Weights of a small mixture-of-experts language model, trained from scratch on English Wikipedia.
Experts: 64 GeGLU neurons an expert, 4 picks a token, a softmax router.
Below are experts of layer 5 (counted from 0) of a mixture-of-experts language model. Rows are named gate (a neuron's input weights, with its number), up (a neuron's input weights, with its number), down (a neuron's output weights, with its number) and show model dimensions 0-191. Each number is 200 + 40 x the weight over its row's rms, rounded and kept within 0 to 999.
Before each expert's rows: "comes after" lists some tokens at least twice as common just before its tokens as in all text. This comes from a sample of Wikipedia text that the model never trained on. Tokens count by the router's weight.

# expert 53
comes after: "\n", " |", "0", " |  |", "3", "1"
gate0,173,194,221,189,221,194,194,187,209,189,228,217,242,223,254,187,137,154,233,136,287,164,153,224,137,262,228,195,196,207,181,147,193,300,227,191,210,141,135,286,196,263,252,242,261,180,201,220,203,226,148,219,179,253,239,187,188,255,135,171,224,156,178,217,129,233,224,281,244,163,101,258,138,142,132,190,111,217,145,171,235,234,213,238,171,180,147,231,232,219,167,237,188,213,173,150,196,172,217,166,229,224,214,169,164,199,208,237,217,207,168,229,197,240,213,191,234,220,220,215,215,166,163,130,198,270,166,236,161,272,195,258,241,142,256,245,176,200,141,263,248,190,201,143,185,299,231,183,152,189,149,177,204,148,197,156,179,185,289,154,193,190,243,234,202,211,194,255,212,212,188,204,194,190,175,217,198,209,109,198,237,99,221,238,265,177,162,179,179,162,228,173
up0,205,160,160,157,153,168,146,155,211,164,144,269,215,174,209,199,161,213,178,170,195,203,157,135,240,208,239,227,203,239,205,238,233,214,195,202,183,211,168,232,259,198,172,197,247,221,222,179,262,221,137,123,178,223,178,169,241,153,215,192,188,234,223,259,217,201,251,154,156,122,176,241,168,162,251,211,155,258,184,220,129,220,143,167,186,233,177,214,167,148,151,215,267,193,246,145,203,151,217,200,296,264,202,193,199,225,149,242,187,264,278,187,258,172,143,150,209,145,257,191,200,189,205,193,177,212,95,246,233,304,172,278,178,263,198,238,149,197,217,289,164,246,231,191,230,182,192,227,169,256,203,194,213,182,188,215,131,133,210,211,283,177,169,137,229,191,229,156,219,200,205,269,196,227,130,258,269,136,197,236,165,212,262,223,284,150,214,214,220,218,217,216
down0,150,215,184,218,154,218,175,150,214,181,206,192,225,210,208,247,191,171,210,206,172,158,192,263,179,195,213,242,185,190,199,136,219,282,174,227,186,226,240,159,171,316,193,199,189,230,239,291,149,181,246,290,205,185,209,225,248,206,163,209,212,200,209,203,182,203,217,227,215,257,194,212,151,184,199,187,130,277,222,185,138,177,155,165,136,102,242,178,173,284,159,210,181,193,224,165,181,207,254,228,196,183,246,166,139,171,226,236,219,201,164,196,172,161,229,244,221,132,70,166,200,175,227,133,167,117,151,158,168,172,206,256,252,186,218,215,170,230,204,162,228,219,130,254,124,194,236,178,216,177,242,221,196,277,189,223,185,184,166,191,214,251,206,152,175,224,230,151,252,244,237,154,233,285,236,161,284,190,198,121,192,192,171,266,167,221,202,124,239,222,261,117

# expert 50
comes after: "0", "1", " | ", "3", "2", "5"
gate0,147,209,202,104,239,246,125,215,158,138,260,209,178,237,154,186,218,215,138,136,210,133,192,186,268,175,246,267,184,231,180,180,163,240,191,300,217,196,163,253,283,192,134,198,174,216,275,214,258,234,175,189,234,227,178,262,215,229,163,156,150,186,143,204,169,169,212,189,196,223,215,265,198,214,207,266,219,174,205,162,225,227,251,206,210,143,190,221,188,191,206,264,122,213,283,222,224,220,271,222,180,150,202,223,228,204,162,184,231,211,235,153,226,201,193,188,163,147,273,140,226,182,171,193,193,170,115,198,187,127,200,216,210,184,280,211,249,182,209,209,179,105,216,251,213,212,152,221,199,203,269,201,98,197,249,208,131,221,239,231,222,194,244,259,198,155,145,131,147,165,139,205,228,125,202,155,178,180,238,187,194,152,237,198,269,224,211,222,217,180,225,133
up0,278,212,244,206,137,164,306,141,238,286,137,194,176,231,198,233,192,217,237,276,242,205,196,165,101,225,159,183,194,194,290,188,206,165,212,146,206,293,173,195,234,227,216,159,183,192,131,156,187,160,216,158,187,175,200,185,221,215,234,221,233,155,207,227,224,190,199,229,165,188,197,139,176,182,180,147,196,239,169,234,151,140,154,234,160,277,183,190,226,186,205,154,233,286,218,203,183,154,159,256,199,200,293,175,143,198,252,165,188,185,78,194,181,174,192,238,189,234,133,219,137,215,189,215,231,178,208,169,165,282,194,260,233,235,166,211,120,166,245,245,195,258,147,188,163,237,242,196,185,223,178,193,212,186,126,218,253,205,195,153,211,229,148,156,204,216,231,255,249,164,254,219,194,271,176,187,230,237,160,196,192,220,241,297,161,225,195,244,226,192,145,253
down0,239,239,201,171,159,200,253,230,215,193,180,144,224,140,161,239,205,167,191,217,262,238,160,215,228,234,114,186,224,212,220,147,276,114,212,218,214,172,150,194,251,234,213,227,128,205,159,222,114,168,164,204,251,131,195,225,169,188,226,276,180,204,234,221,201,219,281,196,275,223,213,186,199,143,140,179,164,230,227,237,211,172,196,194,183,191,273,212,161,212,205,123,250,306,154,190,270,216,137,178,189,207,214,163,270,212,210,210,214,143,236,263,83,228,195,118,212,234,120,185,231,151,208,128,154,180,121,142,227,181,223,189,190,208,228,185,218,192,193,198,230,211,212,192,174,212,248,132,237,197,157,252,255,237,164,219,162,227,179,150,228,238,224,207,209,207,164,178,198,173,245,247,181,256,164,209,161,200,224,166,201,210,131,193,175,278,209,199,245,252,284,285

# expert 28
comes after: "| ", "\n", "2", "1", " | ", "- "
gate0,191,209,235,184,168,224,158,177,168,152,164,231,182,231,187,141,218,192,161,146,221,185,194,172,288,232,214,226,154,211,204,213,277,174,224,267,204,178,222,131,241,213,121,133,182,243,223,237,219,200,171,176,176,276,144,208,227,202,175,205,224,178,197,232,215,132,221,195,163,152,189,288,201,174,243,158,188,213,222,197,279,209,197,193,192,214,191,198,96,208,214,171,201,225,220,176,179,199,274,194,245,197,233,221,298,287,173,250,166,224,144,224,234,162,194,230,189,187,211,182,86,90,235,203,172,197,200,201,196,125,177,174,162,200,202,216,146,125,298,204,185,143,197,264,222,203,273,205,136,203,269,215,179,266,224,255,250,194,236,173,255,195,180,150,256,235,163,155,246,162,298,120,211,249,187,196,228,177,190,177,201,211,240,235,182,226,239,159,224,233,275,203
up0,198,205,186,193,167,225,179,183,279,233,223,83,174,176,185,182,212,202,154,228,261,315,248,212,123,236,176,193,193,115,179,185,176,202,316,117,169,139,216,182,171,253,216,234,169,244,164,158,187,215,200,171,183,133,204,180,186,179,243,271,200,241,211,217,193,199,177,153,197,283,236,153,163,145,236,196,218,213,172,115,146,258,260,180,226,205,203,172,225,165,123,209,234,158,149,217,178,237,176,228,182,225,153,183,201,191,160,193,126,222,171,242,215,220,239,259,259,212,165,131,220,255,267,242,216,172,228,178,226,251,218,197,191,128,210,184,147,218,166,172,189,220,198,187,225,177,118,214,252,168,241,173,202,159,196,206,147,257,261,173,177,207,189,194,275,316,160,227,194,228,204,283,222,196,142,227,162,178,226,242,208,229,157,183,229,213,204,236,178,187,219,124
down0,150,286,205,168,213,150,192,188,218,107,174,232,222,184,239,235,130,189,239,170,190,280,167,247,214,234,246,282,175,181,225,253,206,240,145,218,195,176,216,172,192,191,134,222,237,200,271,175,215,256,168,232,182,144,193,196,211,196,179,151,206,217,204,236,192,171,226,216,293,198,279,140,120,243,211,199,165,183,271,229,246,279,156,237,182,175,143,258,269,208,182,171,214,145,191,184,225,206,266,197,239,240,83,224,194,201,224,224,194,198,227,157,204,222,191,208,246,223,193,219,236,237,160,169,137,198,164,173,156,121,221,292,157,170,198,199,177,228,205,207,149,213,145,247,154,181,166,286,157,226,242,197,195,177,153,220,113,162,144,170,209,203,184,171,218,260,237,211,180,236,125,147,145,215,181,189,215,204,273,166,176,147,215,109,203,135,236,199,216,207,241,157

# expert 13
comes after: " | ", "–", ":", "| ", "3", "4"
gate0,231,143,127,200,195,239,287,192,112,172,186,217,188,246,173,116,236,204,224,182,229,158,196,211,222,227,241,177,232,234,221,197,248,229,245,190,263,284,183,213,192,202,278,201,164,143,144,135,130,209,221,185,267,227,257,225,211,244,194,223,202,214,197,143,202,135,264,162,182,208,200,175,199,258,184,248,317,118,151,234,253,155,207,157,142,243,177,127,284,179,206,202,203,206,187,169,156,221,289,216,171,236,208,266,205,215,193,101,141,251,245,186,217,231,204,194,221,223,185,198,216,203,239,155,210,202,248,187,234,151,130,205,154,148,220,202,158,214,255,200,207,198,219,207,226,156,149,300,138,217,219,253,242,173,110,197,228,189,205,183,198,188,175,241,225,175,151,177,227,128,206,207,154,217,238,162,198,169,277,209,148,223,232,187,227,207,129,211,187,156,210,207
up0,192,247,248,221,172,158,156,233,194,261,216,198,195,171,220,278,229,200,260,200,148,239,221,176,125,241,127,128,215,207,174,192,141,187,196,156,146,143,209,198,204,177,169,231,255,227,215,210,280,194,111,184,122,164,140,188,198,192,198,205,161,152,179,210,252,204,191,289,199,196,221,274,208,118,178,116,177,208,205,114,166,243,164,181,204,194,238,286,188,161,200,196,282,186,219,160,280,172,110,199,241,185,176,221,202,218,189,260,219,163,184,258,245,165,212,153,188,185,156,275,171,239,170,270,217,180,163,184,157,267,227,159,259,236,154,203,282,223,133,217,172,231,171,181,226,209,262,132,213,287,234,147,139,195,259,189,241,209,186,186,208,239,185,225,161,261,234,254,172,228,241,150,256,162,204,198,188,226,155,204,217,188,174,193,211,153,147,219,198,227,206,202
down0,247,235,196,185,240,241,121,205,184,188,190,224,186,215,213,208,141,248,135,246,153,265,227,197,196,127,178,230,112,260,188,148,208,218,173,152,202,146,183,168,143,215,162,239,201,193,221,250,186,178,183,166,221,199,163,217,206,247,170,263,107,217,185,210,249,231,185,219,226,224,225,133,274,180,204,131,172,247,167,196,220,194,227,191,222,165,190,151,252,210,174,205,191,246,172,261,199,287,204,106,175,135,246,225,167,230,144,222,219,162,216,147,292,245,276,183,267,216,199,142,204,239,180,257,192,209,255,216,277,133,183,231,173,193,218,239,252,188,150,206,238,250,178,187,243,235,168,192,139,226,232,199,178,218,122,175,253,189,177,217,198,168,178,170,145,205,173,213,128,315,190,200,166,169,198,175,184,239,176,284,260,204,128,174,192,198,131,220,179,135,193,132